{
  "experts_per_token": 2,
  "routed_scale": 1.0,
  "tie_embeddings": "early",
  "batch_tokens": [32768, 65536, 131072],
  "train_tokens": 250000000
}
Below are experts of layer 3 (counted from 0) of a mixture-of-experts language model. Rows are named router (the router's row for the expert), gate (a neuron's input weights, with its number), up (a neuron's input weights, with its number) and show model dimensions 0-159. Each number is 128 + 24 x the weight over its row's rms, rounded and kept within 0 to 255. Numbers have three digits each.
Before each expert's rows: a language model's description of what the expert responds to; "comes after" lists some tokens at least twice as common just before its tokens as in all text. This comes from a sample of Wikipedia text that the model never trained on. Tokens count by the router's weight.

# expert 24
Blank space tokens in table cells and between words, plus letter pieces t, e, ta, et inside words: Repetitiveness, Rehovot, Fort.
comes after: " |", " the", " a", " and", " was", "|"
router:124124132119124114121133130028125095145124090123133130125147113180130141093144153122164077101163139121111136142116131057131099076118122072124088108135134145144125120181126189081113202112101152158152112136117142086121127155130143111156141133098098139107151116147123126110156187101130100142129147131166145133134159098117092112136126142127140105104124118139116112119142103116149115120136085121167119122194135123120116138138094157091133134139124101131138130115117119109106111128137128
gate1:129159134111103155155149124092142126115098133111131108091074146110149157130113141133113102129142142124114120162112119172163147171132104172102082128161130081099099103112148167179077121143116124153105103148123155101112120134178142105107153174102154130087179089115123124129129170132099141160167139130118143118173161146132092115093145158130095112133087113099141130113090156132144143165117148171129180140177100140093113123133167128085114131136150117128143141087155114158084122121131148
up1:150142161129113129120170136118122094119133112112090076105102114133102157117101113146127152119103101142095136120106144158113115108154110127130132127135137148134148114098124130140120116159132146108101132096064190097128112142152122135152144139120169136119115097151138096173130146180128155169137121128115145098127188109160108143133173174136102144115099126123081151129110139171126102138132100112140204176134104113088123151076084123147119139137120107108117116124120090137120111117127098
gate2:130129140118128124121134123112153123100135126109123123096130148110176137118092144147108125121204142145106166112122115102158118125118098141125144119162119127122141121125168062094100081154131126167180099162135105163166132125134117151119083149160145110153141116155123105183126148142128145139115115136152133079141118179124189130155104134148121117164092138134105143195079113139125122133087142085153078097128141093093127117122094122112129131139122156124140181169119090135089147124142125
up2:121106139113125121142117072110130139131153154117187158111127150144135162109142130157141134142136151122137118134128159128106105155102102124144100162095101129105121081131168055165137136086167108138092116145079130108149130132122102098149124141112144119099106119140103124115081073089076124152122127083132142118122089181132156160103133103111082133179121146121117109141081144131173112110141101123134146106168145146121140134110141092068129132113071097129099085140114186157125135129099118
gate3:184181163153110079147121116125171161103109092160143145097165104108089163093117129138136091159135146125139111147107115129111119103113140149138158112106123121071142082126146084116139138100102112140137133125090159165113128119106112150173141171135192153115125126126173148119169100105088116117161110122129132128203150133095108106134109149157098166135147096140107119107136132131137130143096150114134115147110108091112128152103076141128122107105118130141103091104139146076159139157159103
up3:113088101107115141136140149156140118139141165106149154114134143158121090112139109109132154092167146136116138117161126104128106079126186131113142144159166124143083135147100157143095077111160125114129146173094123152122110106115154140118100145119052068140152114102113087138109133080098121144127107114150111101119112103155135111105095122136164119123130140107097143144124138138144129121149127172128149094109124116163141115165120126142185151109117118124133138121127129088115113101123129
gate4:114095115086155140137112142128146156128108121150132184134173094123119111122168118096127113141161133110175140084139173118154160148113140092157122100119156181136125130118176094111143126136104161136085079106125126134141124123129111090160153139101125111119127166174081086147146091130126138113138131127137183122105170112146154092131141161083092140139130113151119120115150130130106119164113125086162135127157095105143131106170166130123147132141133091156128075129104143197111118133113136
up4:105144099161117083141119092116135169149173140057150098101139081163109155141149130131109089148143114108143118066122141107095139147102138145141119145187133156117116119110100122133127143115107167137123139177154091085101133119114117113151106084124145128093157142162090090147106165110145051105126100142112143077098144127121134116145129133140105131119136187148124127139154120085128153162123151112139143124165122143136159133148141170128118114156152143162164135089138146158111181177160143
gate5:136083107154118149121140117072112122111146151155104125147099199143138154162078113143130107123123093132099145107143144130118132104130154137135115139102100118120117106123152132159134111157132082147163130115147142080117125138106143153115133103147144152120122111186126130100132159118130132159114126124134131107139115111124097137119088105137092105115111140144120141099094135112128172120108153133135142100093100098134094141105114123128134097114159107159116128123134132180144129129109127
up5:163148120122107119104137140109115132135140147133195115103171136118160121148120161128136172098140123150085113133109087110119129091151150148119139146097142100105128140108149119162095128146139124142123189141128168092143117194132118119159146131101112120133156096140144140086119160124105169099082145164100137128117096135172103173115148126120110071144136175128140094153097179101112136148146163127096116144106111153105115147141119130129103154135168150129144074127133171075118115083125105
gate6:078166150187070127131145120138137087120109145154134158170134138118114130131166105159140180092151094181104153159114147111117152160121142135135152117111148137107149104138126122116142121103094112144158096141098166100124122138139128100106154123121108099110133100101150108140148112129147120129112122151132144159137153153097132099153121122133110079102109130155118112142121106104132135144112150133117137147131124155108154102107136140129178112119105154121124104168138119116133161162089106
up6:172131114104159104141132164146089152104139113090104123068120104159116147123084110112123104163140161085118088121139104150135112119128119159122073116131117140147149117152123105149145119099109122112142153108158113144118150161137171181147122123149152156130120127105115166147119164139108158147138125140093132166102140101187156126118147129116121118191124138084119147105133170108151114128156140097115139120131152118109126147170100137132133161136106115119126159100140113158101121130133142
gate7:130142162144096115130120070112164111148131152074107122113142183167101110116078085129142141082122110183114097124137113145162114123148155101148138107105152120101119110118155119135135116138107108119155122166132103113130128135155107090103124123139120124100130136156082165110113119124072115117134114119132098165121155135122128091143129139137118103138088103122120152143164123160161140109140120163110162108157133128101125170097102147115127121148133160065153134105103130126142115123132109
up7:110097122133125122146141106138117159109134112109141137096142131119175103057123155101123108113138094113118120149131109142104092135169096170162123125117118152102136192123149172162109129145119165138165138133114147144133173118134113126144119088131094115133128142118129112168150121097093117148156123122116121102165076175152137155116136133109123101152151106119147129152118097160112135103125093138158132127121126145126088113145106161138124117165124133124132146094109165041105125109164146
gate8:115104094140128176139152099083154123122190126076119115139112146136147136117128131100128141119124045101152147152146160171137150110139093136109111094120084132102157092142115141125113104169109090122134131145145106110119115083145147131135103128116142125102116128123160097111143117117128164131120107138163166135106133139129125123141133103115130138145121099075115098183142165163175126108112109123137150073143120123124128062123105151165177167130156116116113121183101113121145128102121124
up8:142116184095174102120116127130080163148124144104149147117151119138125173135095151124120131104154105137120154153162207120128153113086144149107137197138110169124157150107129134153104158159119110114134148110147176098142136157133131158096138087140099131136084098112111113098128145138079116127130115146165152110138133113103118143129174137120122128168116140140087153149100138127111128093157133142106096140138101135129100118135099125120092175150108098119134085150097137118091076159108156
gate9:149123130124088140104141121120121163152114131105079141140135147184113163127134171131116169100166114074124089124121069121130113134161107130168117139142105163079144136175123122131135128131124103155127123165115105108107099167095075137144106093136104139090098128160166122126142127131122142143181109074154094089128137134161132150145091137161104099176142116159120116095131133166131077137142133096129153122110138167144140124130148133104141167147156127107125125137132100122136063137109104
up9:128136150166123172152138167165121135190168152156150127135112144154147145157132140151097159147067088104174128111122148114124150105111106188108141122133106085159105128141146105132139172173104095138140164146093134099117122101135137136112093121103099125139151153147123122110112112141139172131119114116139113099170137124113124170117092114152139141108133127068114121100130134147127156125102122101077129121093099152148124145136123149147120124120147110134110142105130145127157093108092160
gate10:149135055116138142156147081138110154096140105138121169143114112140129117151106116098105093142092095119124161139167155144139143142117160112109089141138099124151130124123135133157122156116158087144104121141137123123127133121093126138160106126144124104108140164153175141130179082127072157125118114128086096117123139114094107153116086136143167111161139124134124137075103163149094186157096182125091119124118122093148073067113149138126090113117124162148113139160121133119119124128107133
up10:132107122145141117116068145136144129132099164143155173131146104132113073098114128086154118151136132080114113105143165114089127105139136153144120115125082128117113140091120142180133092127123153100150145138141161142115166195161116108152139127086144103135134123144129118139118110107124143145121111150118145120130130183106152150130131120093130099098122151172140157175123098129154142103136107127138130150156149137147143082139115119138135110100128157112202097110113098136129128131152120
gate11:100113096139170147144110139098107138117160118098138170117102160096102164102133137100146157142105128119078136143160142155125182076105147108116108137144144166108082131161110156111106094117092123098089139136179149107133145109121174120113137141124185161095145137137152144084154165118123137093149142150136138153095151104116128133114121132111123134126122147165145165113121132112144139107099152107170131121126107120161126130146088130154169141123194141116157141101131131158117137135111180
up11:160099114152092133161131120141098106187160154102136154108093133137121106115114097120144135122136126075103086154136103155135125161139115124147114120165109110144103111114144067093109127116136109106165118133144137149127150147178120109130140139129141114130177083141124118102147159092143117139174149126127091096132135130162192083128101147126157121147068102086157145162126129134140085122082111122121122131155115197126104164121090147118127123119135139133130167133111099159106114132171153
gate12:132087110138118115171161111112107125165155160126116126130171162105145128121111121107119144092118152141096127150168104116146153162148089113090154145140149121094101095134121131130116116133097109122105143124136122117146121087078111107112094130098152105112121141124100109085089137075133126133161130130158134119131124094144161121141122104107135141116131096158120147120139100119174139142149092161157124111113108142152185159091126164112139124119122117110149124183116113149134144120112089
up12:138104164095097125150130119141135121116118164118125113123150184096120103095147120101131116106117130071111074111174113089103120165070130105149119157155171141164104171184107138119153164100176137080133109126128114134110108125132112161102131109148095114131154180097110119120107136112161103165144131092089133129159138135155164134102162114126126141100194146165135138089119124118151109104121118126168103121151112150140167100143142135122155146122143148119143158115139082135110161116124152
gate13:144114092178098113083097156125125105118117113125116159087163127114138118089128102115137109185108098105161129108181106115112114147098167136131172151128138149154093112114144122131118152114113094141122085115131113143102116144173142136149139157156128105130124135130150151133128142130132172118103154135144107128104115136106136109108103100118119123116115173107111088121121114167111136137139121102122088082103130140131132110163137115158135104104170138136132134131119137150150107147150156
up13:112127096131133153101164188110091128130124120142156157121098141139104134142126108147090125132143117123155178113140111132121126127112136140092184093128162112146137095104155106168165099163181115140096112115135142177092119105135142100144141142146112134093160169157100144131135131151134187135112110153111122107120150147115127129135088097137143112111119092100189131147111118129101106120114103136155119120105114139119118112112131123148115146134073124148147139119126130159153144165098064
gate14:111157120143174121107115149107190084153128155102120139066084153173129159129133149142165159165122103126134116107130140119152129068128148131120125112108142098130158142145126108122119144143102166131143115134112121091137120144195073110157200148103123150121158104149098083140119108131162145129108126121113106148130134141160121112137133137053152143148086101103122117104135146135155076149123148107120128164149139136112127154097127185137072088160127095113134123112062128112098142129093118
up14:159142115119131142171123093110098121146123157119151108118133083149117090137163146125143142136157124152096146103127103120102074119103147100125112119114146168125126094175140162143110153094147103132097133151118117156080157142139093133120123091094107135145122087156122156137136116123116138112119130130062145067136138154137147133145148119150107145114155122147143115152125159092141118128138137129126144128177110139152131096141144101137116118112111157096107096138098126096096085150113100

# expert 9
Articles and possessive determiners opening a noun phrase, usually after prepositions: the, a, an, his, their, its, first.
comes after: " of", " in", "'", " the", " to", "."
router:118134111115095164135125109082093114173157078119102122094147161125147110141176110151149056106106155123127173142104137121121119094143135113111132154129116138129120131164120124117136108100155120165136137104138127129166190125139083119120126120153124126121110114161115113106131164140113119115155126187146143117107137149145135116112085115148132104155110104171103111107188095153138105152168080153130117151153118130156132129148114176141145106122118095117104158106163090136110135091144138
gate1:163114152099155124146103123137119096141149157144155089129129158081177118127156128120106106148125157104147129160143137101153112108132100149089120106123097116152136150109154155143119128131088128116156117142115182126087117112087066163143093126114095120115087099143134103112096133114112123159108115120115126119105167110132145112129146151134092084126169129115146141143118161146108117109121110173130188142139103137148145159171099134134044141093163106145112120108124134107115114101166158
up1:151150097106144149144128067115128172150100187063109137145122106129160172130122139160150086145166119093134107123114151127106121117100104150131130158112136102141103114104120194109108126151104110142135115137139120111140084108191145138145148122132109119159142151123131160136131117122111145128126139167184189103135096110136160106182160122124114141117118117099121106143137150132148119123127126168082077130106094135137137136135144130122106109093166142188150132192114147129094096133142143
gate2:163138076134132111118126118147143136127127123137111181120103138150127123115137136088172139132105111145130100080130146111137091070117149169194135114122108142092135131163138126058126124130134117127144135121084106116102150187095081105160090145152158142163103128117089126128138108056116128153099132136126162112178108129060150133137124152080100153097089138126146113162143146130099116163124147134142133143149123156123105136154110096115116134145158158129093098100149135148134116143136143
up2:168111138104146183133101174110146150053155108108122100146087160141137120142140135137145137087116090110132097119136166111179108102130119143170112152148100146127115126136157122092124161145166102114109136137133093111090122154087144114180139122170152115122120125125136131167159079094115130158101118123128116112115092120104139139145153128076130147083076107117152124172130138131123149137149092153104123137137128123094120121127118095127143133139133154108121088114151110142146124124148121
gate3:147123178131122137157124113137150153077132105171131131157121161156179127067103170143103130150142147142163130104151181139136110155120111107125128145137146140139137092137154081137136146139143138125104125126137122109086127135098076154146141130127130138132117141123130134137119081057129120145150146092142186137130100114110148150146154101113149116139143127108117078151111160100132160135146149125087169091134154129142160151083167096130111139150093125116134070162090121092105143105100086
up3:103141122178117141117147161171081084190125137099127107089098056121102090137140136145128122112141083118123099171113064127101138099122133129145131097118119126145102154117127160138139104161104137124119115126098124163185109140132165158135104118135129140136151122131147111091135181179143165102076135153123072096145138142108121128133124161136083126126097108135131170082163101160134120115096125125184117143095069144112057114158104162131125143098147125143109148120140139130168111146146184
gate4:099143149128169102133148132103141130133124158136154168145187104127117150158118094070126168147117165157133112176144152146158129131087136117158110126105131120131081140129130133117110122172162119103102125158094124105125141145141113079138143117089123134107146084108113104138114111104106153139138105119143109130130062100130128110094091135136140127154165109091125125121100152140131119116121115140131138142082109143133135139123131132093121137107126120104157088121131162166132119127070149
up4:114116163112110097142121098116114167137135102109116130174095112127122115099106104142126159123120118091121117066115113171082143131155109094119182140149115125165112128129102128130138138149140138154148133128092125096131101121125143107143143116144119128143132127123100147134136130124136083153133151177119180163158160141102079125157128131084140125124095114104131157081136130121140120136135123118108135082142136121110110139168128153120128134133146117143114132135069105109141131127160162
gate5:106114131143141113158135105158176128127145150143154133078121125111150139084159152115163101139112144151115142127115122113108089175099147107125157128165152117150115100134117120124140121077134095143127119181141097126104147174176151108137129110152159071159140150157141144144167151116151100139136136122136150126110177146118124160159123137119105127114141131140158105122115125142104119142126093122114115155130128117135122117101110128204105132141089187151160107148103110141164124171105142
up5:104156079211139146114100153125170124135114137125099114124121115117141162140127136120143127110131057141078166151123120111058134129087127118097142080105134113136117136143117094127151143166195132120148117141120108094101109138143091154122179141133117110095114144153133142164112145138171127129138139118088103158144125105142134124179103120129134111143132096159157150147136141103113135131137104082157154128086126143080108098126107145113180152117101107149118111112128133143143144151136070
gate6:136140158109140155124136134098131121154125128127092106102147134109113140162134150123156071143099136129119108135143134135103149105153189143132115137122139115117170149160170153131162122135139127114067131099117171121126138133112118163126159137151107134142120070124143126055144133151098148112107127128109093175100135103154152124104096134119134113129139132174067125146140138143142145144126112126133117116115090145138135141103155146144167171140141125103105143116141113154140091116109130
up6:138147135123136189101129164112157116137104133118086120117150135127140152152125107118160114149167107114084100153166135145089140139134187150120132119131164110132134103125175166123159127137134140121060158108110115148115128134105161153145156154152106118133178102132148134080158112139149162133119110120080122132119123116134136130144106109138123088138119122147112128133121169119132115106135137115137089166107114137121165132117178152120173177147128126137118138116137123146122093151119140
gate7:082145110131136144110118123123108154180145141126089143086104154116113126110120131137103135098150111137096102132152131135082116112118170162099099128128119128113103120105140140120121097127150135172135139121128105139122132106142153140173125134159110133101160110125127162117135107117126154136117099116141072116118167116112145115131130097092097136139128176149106144125138157141154095133136118133124069143143067141157112167141135122116107139162062124119133184146127109076080156167101157
up7:169115171134128088141182153105145113083159138159129113143159158131145162138124078128147123161062150128121136111113113140128121113096122084135167138131120128127128148115101140121103175121123132138091121152134123175119159132114130117140095088118158148122157108125149099077099105115150127150138154137110145163118090159158167129126143145114134163116171128092131123136135133127101136130078109168126115122104152096080105119101117101110173146117149140091143093145101158155149116099130131
gate8:158136091108139128119148073146135103105166100138152114087155170112133171171125146152162078163102127103127168153104151149102111116120123173100143128124126156105157161129102137113104157170117100120132164153111180160130083136088100130195122201096095136160126110159111186122130143105108090108129163132094107136119124154140155143135097112111098169144117138125134126145111083093120152153144105126085132150145136107108097157137103138108120149125132115114151132142156174108138121103108132
up8:126138158137127105145166115162146137143144161110139105111125113128112097143166139141087157097124080150120119140147145121133147183132153107112134088115110144093079140146165168107105124101153088136094143114116137089062113137147103126082121082072120133096161104135132111133167157133120138213153136136133117136093117085149150138112109132129154119146153134133128145130148134148122141109126146129127152131112088176115140134129143069144139114158154171131156125179166069154128119107166093
gate9:075114175159122150106131147078123073124147170110094098163117159138136123125125131104123139091130141133126093077134121161185174119097122123122101142100151126137121121107159143139130123109121088137138134118133129117130154153099120138128174124133152157153128136119139127081141095122181098189162120151143126136144150140100100128114141158116146118132133102142136111093110146135122138160155104114112124123124105141098182100106080129112118150126142138093150119085137102149119121172098101
up9:151142152115156152157128131155117100106124135117156115128157113161097124133129100146118115155109138137147167131132132067099165095120074156123121074156128109130180107162081099113101084171149128106150141181138094109125110154152164157111104102079095148144168139133123115168095172126103120144134136164135131129110151102141123139124150141093102164121161125126137112126113109107125128118089174151134106085104136156167112160124154162172134114167154139136153123132154133075154132110130120
gate10:152168148123107122121124159107132134179139115124107157122102110105124149140175112117127094115150162115140161138150126140084149116122120087165126110135096099129133156164142121078129112136139089107128125100157055139127159132168155168133117127130120130167152155147116148129137146141151055118103123175118118180142133106114112107116094120149155115143113095099106121145141122126137137115116158139139103155175115130160101130149165133098158084132140156099098135123151102120152106164150146
up10:157164182109143101130103158151134082157167154141096161129124125097154168146170123137145141137118164113127134190113130146111139120115112074148104133116115112099156151161135134082121167143133193077136160117139119152074154136138159160150126126079147115136140175143103144135143114145112103102108095131089096156123160099152139119105099116124117149103134088105148115128104121068132130112134157132128115162158134125143120130123164112100148121112133152152110130117132161138127119138119149
gate11:129126106149110135154127116104073139124112106091150106125144095150122109148110128140140112147113152175130131138144156152124093092106144099157128127120135135114125141160081142084114123145095110075101168135073137176153115072134135155140123139126102144114093150142092138166089070128148119116132159126090164084142074123078123118118100114139105165135131128091065124123129132132130111158070118133130139104165124142115110146118141146126088161112134112116099176146120132152169115139144101
up11:100129155132153115134073133151124131153147136120106119119089141139129112111128160115123120173116116129124155157094130109096147162141120129114115153152097145133126132147110120179138137138138109159122115130134110160094137158089124119124148121142179136120165091114149130115153135139114133095082092148132121139112184134137150163128107170088169113158144123121154125150136109142070102104144101117115142146126126160088135136103150157111139118140083146147161111101117143107101116121137109
gate12:116164121137150081161163115127119101143112116171133140146122130101125142149146102139091105119118147129087147110116130112134145120160134123132139114140096166075142099152114132129190104125106122165160154150118157131086121150094134104125141157120157141135174147119147134144159154134102085144117125129074140149078157173135126143120119129124127108121102124149109133109149128125170129147114157154120122133122095133126120089114165148137077086094143109138178119117090109168115130112121127
up12:101118127098142117129188124097136087166133110130155127149109109093127195135136089138126114113133138153138120130152128075124131114104090126094136099135111177114098088132103120087175133117117125179110153108157165143164150130137150121105144178131140116088140166138139099166130157160120111108107071106146123143101127147136148113085139091128176121122104115121099174141118149143139102104102128121116103104130132106162082146131158101118125136136117126134112134150121130138156125131089159
gate13:085143134145114095104069136138103116115080116087124116104190116092109128145114112137113122119172145104088151146112089136149154155171126164141128153134159057158122149112161140170160119156120142173130086117113119109142165128109168106113082148088109113141149133139135146143105099132128149081117151129121091107115162116140139128100124139197186120154142126179138139140123131121151116115162125137150103121128148097153129141164136126105124116143115067126126132076116079135104111107115150
up13:130157161170106103091126119143084146140123115083108101110110130131109122152103165171168123135127151139128189116101117147172175112091140139154128112170137155164168124094106143111155142143130108181115109113168081148130152120094117146136087164106137147140126153128071120089135095136097164098094090129174118137116143129111144147136131119162132126104151112110149122132171129125141133116138121124127072096159109106113150114126176105131143158098132127113110149135150121179144103135117120
gate14:108134127124128131117155105165144146087143150108088159075095132110143122138107120151145122106134122136099116114160089143143151127099098154161162116124108125123134141135104151112166176116086109146126131161087120140130144126085128147107123126095115184137141122109080112123140118140121131163135101115131147145119138136138114137160147156101091141154155133083156150160116104117104126142161137123108104123150156112114115094135116115124095143111166141117124110103116110101113165138133109
up14:131100108131152131148165129095135148144133164151146132156118174151172088099117115097116117157102138092132119123153098127117114115128116142115133140108152129150167116087124132118101114096106104173114151139139143135127136126146157140158146115137185105146136145110162118150156118155102075127171174142118133154139121148152183127130132106107130095145127124144086082155165112149148069131094097130149086128117119111091121158157138140106137098134130131150141135147123180096107118180129149

# expert 25
Space-preceded capitalized first syllables of proper names and places, e.g. Ber in Berlin, Ma in Macedonia, Pat in Patreon.
comes after: " |", ",", " the", "-", ":", " of"
router:122148114146113121110131108081119135146098111122135139100161182168142035130129137137164095150124160153132155154111121121110124058103094096129146155134109123126114118147132137107108170113138143151133147125110153113159160117142100121140129113133132127077125119146113132163136181077113143153116172140142146091107114153119135141119096088164147104130114123133119112122149119172129111163172106139180138103174118102133131148068096139113105120102093126141086101101091134130128149085168102
gate1:114144135153154082122124161152148170126146138160115114106133112143110114131155136140141136173166111135137099123105142152143120097131057115106154140135162111121152091103117111114136120114085128128135174118115130175117132140150150135127142058105112110123117135132134128157185123128132152133086064189093111087082127110131143119089096170150124125136080131130113113099144089146110180132155113132139157142102099163114098152127139116154144130143150138138131160141117153112139152115145109
up1:122107106147086161142161070100128142136139102142171135099142155105093112139110143092121131114087139083116162144157140121119113159131130142158168078136111151124137126147140102124147154136140155175104068122150131101116135123099139151088123152119139135123116151112098152099121090157125130117123107064122140117146146136078118139155179114098123139133134114116160130136128103111147065116125137126140100139143111139145167128113119094110127108096123137097113152128096125144163118110098170
gate2:097155127163123179124167150123111139080132124143135098127172152153179094162076144151110150155146113116141130121145123148120145113167090100138144131098159152138143144133119130089154116145146110069125108119102111104081180133138139126118172130144171128127094118189113099121177137151146114108141085134114117101098135126123127161105132156095144105124149143127123124134110096128091152119092117084171174090144120130158118125121148162131163100097129156124148123091104140133122155130086146
up2:097113111111129151108178086092141136119123119151150128086143114157115076122080094137096156148111146100162143113116155146152113106134132161158090116106097183142114152148122099104130158097177138124146080149121122124100164157154112135159161115115163132126111134135145103151150121149120121109083099123149114134123114119134110152093165129092127147124146162142117134116134111138099138129071100095106166097099137115154144178113097132179125071119115137137087144126171104107096112115117151
gate3:136169163179169139095082167154117149121136121124086124072102139133125107136125139104146105168135127099129151132118166094137118130134157180106116116148116146101090131125123153149127149157133113082120154122100164131117120164121132112133127099127112122124108154102128143159173144127159116125120095094116191114123088157133126111151100103131141150126128175101139125119154122120131155106115091160086096108148136128127127124094120152099123151077137133159099138146080150146189149113166144
up3:153153107130103135144141131129113136138151120121122141130141136148131131122151128087096150064135110135106135167131142160108139140167130096166093130091099127120177106122132115181131131106151112143100100135124087174139109072103148158112124135123120103129114166163158146155123098128142168130166155153120110106170098096112152109090182153163085113174095089131119129157151198134117109162151146112129122133106140191144069134178103101094129165145121078124163118151146124120121107099141116
gate4:121150115113110220146107146114171133127159117196089085197137099190127119136129089133130121167130105146163134075123072175178097159152099137112107131100147166170130082139192130119139161145088108132122134132088163110129079143107105146087123138130128118116137114116114164098123108109083130141124127146105131111135123145116098116133152160114131164127124154121157101137157134118089127149106165144134113125130146148139110126133121115100153126161128171158098168134129121146133106151128132
up4:135156124108132158140107119111129137134134142130080078185117134157153099080135091138125130115165078129110149126118130131166095119124139153118124129124150129133128111151128086110146155134086134129135144117105142125105101146133078105077142133118090110143121111128157139111149101075137159139117092155152129097135095128144079094138116128113129166117157155084103142121146107157113117155093159142102124139133162142140131151141138082103130080128098139164118125147129129170102113154109121
gate5:171136166101124147144091131099107156097133111136133158146131094102107135135090110156101144107131108123130162147119139161094133154111128138108128146137167145100132184117128151112106101124152109068117100113144114137125093084118138157109121126187105148133130124136131130068161098125085132119133121124145136105158139124112130141103145086113111131204127131118163100082092186123135147101119097136169147140199111105129100122118162158171127152142119095073119120112091089082124126116135155
up5:129118063124093166115141113120147176120111163142136106125125150130157128115166158142133092142075109140097157087127116110116151120142150153098094129152121096143129096125133100114177133140096141133074143125133110086084129108122103087092130150109100098104140084135126129159134128126166123151125128132121132135119143085094134123116134107104108125121132114140129134099136106139131143163122126202130121128078138166147159149120125151098105115130124170161116131157132174138116087110180081
gate6:175130125125114125097159120182141140121149121135099125102119124202093118125164113177152098091149169148142146128154103134103126148116122165174101163140117118134125139108143165152133122159114134133134142089154121129158149086143115089123118126117133126162144158126126171144111124102095123130157156127118165150104147123120153166121094143158149125150098103138125179132106088123112081140133143127102126091118090148159162148140146110106128120085109167121110158122126150136080144134135104
up6:134107177138144119104163150122141119139154076146137084159113121098093159123129116159097168105127172105114129145141142117155132125117103095087132109107138131098139147117121127111154141130158142131098165169090099132150128151121119141172107138152115118098170129122154077117145151136137142120113124101130128124149121092110102116128144151154116061110132100158147136166133155137131197118148088143089129186142145127085110103135111105183146166111109123155151131107099117084144137136108146
gate7:141103075113130124133148136097133112117153161180166163121182193133160141159146144114146123097146128118105124155106113119128162132209134145108134180136119111114136113137132106144121152130117169130128123110143166148070183140130063105150165095130130092076118107124109138125157097089141162154167118144109085131100157102090132142132101146144130124170109137148117092131147126123116124147142123086130123142125150136123155126151128123106099148131110147158128096125153133161109105166145111
up7:125107103076148096151128166149091139110179127156104136130109145151158113126131106136122102101143161130101129173147085155109161164162121138106149119177109115126125160136140105124133121143144158106137121144161101125125131170151129114151165138088136145133145127105125118124142113183132125152112128100123139098120139147099181105135088079099125095146129149155136136152101123093126084128125149139129119091156112144073149159151105089125127137116122173137166133115138134114145124134168132
gate8:099111175122117142091120162117129174153135127108142135122064150140111151137130113133095157145173136114130117132145089145114136119116170102132136138174120135093109121125120156159134129114144123125140149125115151156159133139154117076126145147110135127147149141134153102149140130139130112105198154136118152118142140122088159130153145118110154143145130128108171148146138130175126124077143078141078085091141132122075150088140135087141167143125143156135154112129167153121121131137137122
up8:100109134140112140134133146114172136159075146140136148134089161139143111191099133126096101170153152136090159153147092095137160121102100131125161154149104179091150135128149113126089149124142149162153137120133121131143116138114130106090123131170155175139151137154118113149101126164057117169141172114130130144164157140112140125126112136122121138155123140137154144101155123187168146117142105135130141134168100153187104164126092155145076115077115140133136097099133143180120119153149110
gate9:167155138126085097130127129127147122127129106147106100132155134144143108122112121159133138127111100142147204109137143134166086177118146143129139147114100156145144163112163110141172117090162145108146169154133108089150086114158130159132113119130137091118101145175129132144108192131130131135143134148132160095172113124144095144179117075167125155147132138121127136128154142072085168117130154110167060120107168115124126128127121110127126096132144112126161134142184141109081154145139089
up9:093139144113119088101094122123145160126177102108157082131154111133143112118069125108144099126133072180148189120157151169141102150137166095111122156109130146179134125110137141143144128117101126115123155114163093106181118121134170119099136126120142126066104133149126086152123145084132169155146142140098152123139103147120100155123110089121100145178124103100118138111133147146126157133120146113145089124120135115105115064106126125126115086145110126124137137150149146139085155144161127
gate10:105136115148139142114173138149174161119126086117119129123127148145159097154115124149149152119118102102136141152109113165131148134138140145154146106129092146095152171099108177138138154134151101114121181120121072055126113154102138157113112091100169119130136160151172114119114154152175110132157101094103138117124174111142147150130158132138131115109127110123138162114118103172113163101131150144131160168106143145129087160109149136141123135143032122110098104115160135146130139087100059
up10:108132142137144115127093126083034113137162143134122155132113146139137167104129099138089068149140135146107137151099153149147130117108145146138134095135118116139111122179115107130129096115126151140160131160134171179161145130160133081132184148178104136101118118093122125115124127129116136134099148156150125124165105141125105109142098103114130100129131126137144148130140141109162122150138112079080101113108111152141121122112113099140121117103159155122149152131090127119110151170175157
gate11:124147114131117114146161126130078156128151172158139078124110134131139137112098168106115086104142133103168179101139118134141117098133139113111130100089080132192121145112108106131137059090142121114087148121121098141102120128177131070142136144108125165126109082130124111122141170124164120114127124102125119130131115186155112128132147166112146147144094125142080174134164106105168150135126139148126105115096120141102150126104138122149135149129180128097149170152133162124138174103142128
up11:111100119124146107109146114126147142139142124141100110098110155109088145122130136137143107159107148085126119144131126128137092117149072176125134115153087135114126123158090102101151123127148088113099147115110123177123153191144084090097127143144164162131145112134108106128126140103118144163113089139132170129107126145116116152056103113097141166123105148131133093122121107128181114128093123162130152118128081133093160161130162100133098137111127121118112153128167138176155131126137148
gate12:152126138152135104142122163111139111109127135166135139133150135129113129147176139168111133125157161175103137128095064098160151156156150123108147173136133093129134139133099116150106147090093147134178179144158136160147122116116113148131150121094108130097132143134155137171119126125100125132146142102105107108135169121156133153133134120120178091127092129094081153112084153116101076141109108142099126138164138126147094094153172110129100152141111133100093112121128145110157137101125066
up12:143087164151109135173129107155137152110107101128129151112167073072144098155122149140138145130115166162120124136120137099137118100154086086100150147108126133173082134125078130124091117125139130136106080124113140151110067083145133098169125119112091134169131132124122120163138087115122167103109134119142130099156091134098112187116105179145105149122114163089119132124102128094121132086101135151137136108108097095103122095130162168146162140126151096133098106127172119122149116102100144
gate13:134095101116106166129150151155065136123157108118141151117151107113144153099176081089128114073108145115117152141144148155145094157075151101143127118147146117151118176118113129121111142114142138098099109121153070133144123174120117166162136101167177183115134169110123119086109110130146129168117087116142129130129131139109111121100144151140154127147080093101123161144127111109105081138123135137090090127131092111115103102156102138123151174137099135087108131174130118108133098143147118
up13:137154143133142115149104101166126154094122096141129107148113110170154146119168104089108123095143150140108137136111130140127154140141119136128188125128134122126136143118100121160114141172106102173119086147120147145138118153116088117098117109144106132099123150080175171108099106146136128119151129111140092165128121109123067116137118119158108168088140113115096139150154142129114112115129116096123105156087097080109104091148134131165113112149107131158126124152094140127093152155130097
gate14:140141131113125110113140118194106126132140114094147113139179123180145115131148121118165124135144179157181116116094176137119091101148112148118168118117153133178149118134111067109144087148148115134112124155119141144116137170095148149090150146091091100171123135101139127104131105137128124099180097152139144167122103139116090146079130128132111147112137113149118134138071127122113134149140137093119196132157142132100128141118119147139091120113103111133096159163143113098176144179120169
up14:148102136130147112111108144070142118138112139147095098160104102085113106136101127149107165116118091159132139149175082113140166144102134107138101107130101089093116139134163171118131112103144123105135135109158105116166122133160128116161107150136132106070143091128107098110118145157142087169088157114141097098115125115135128104136121121098130115122142153099132133094101182126138129113110141136132057146120106117197140117162148125121136132136130127139186091100108155136142138095105155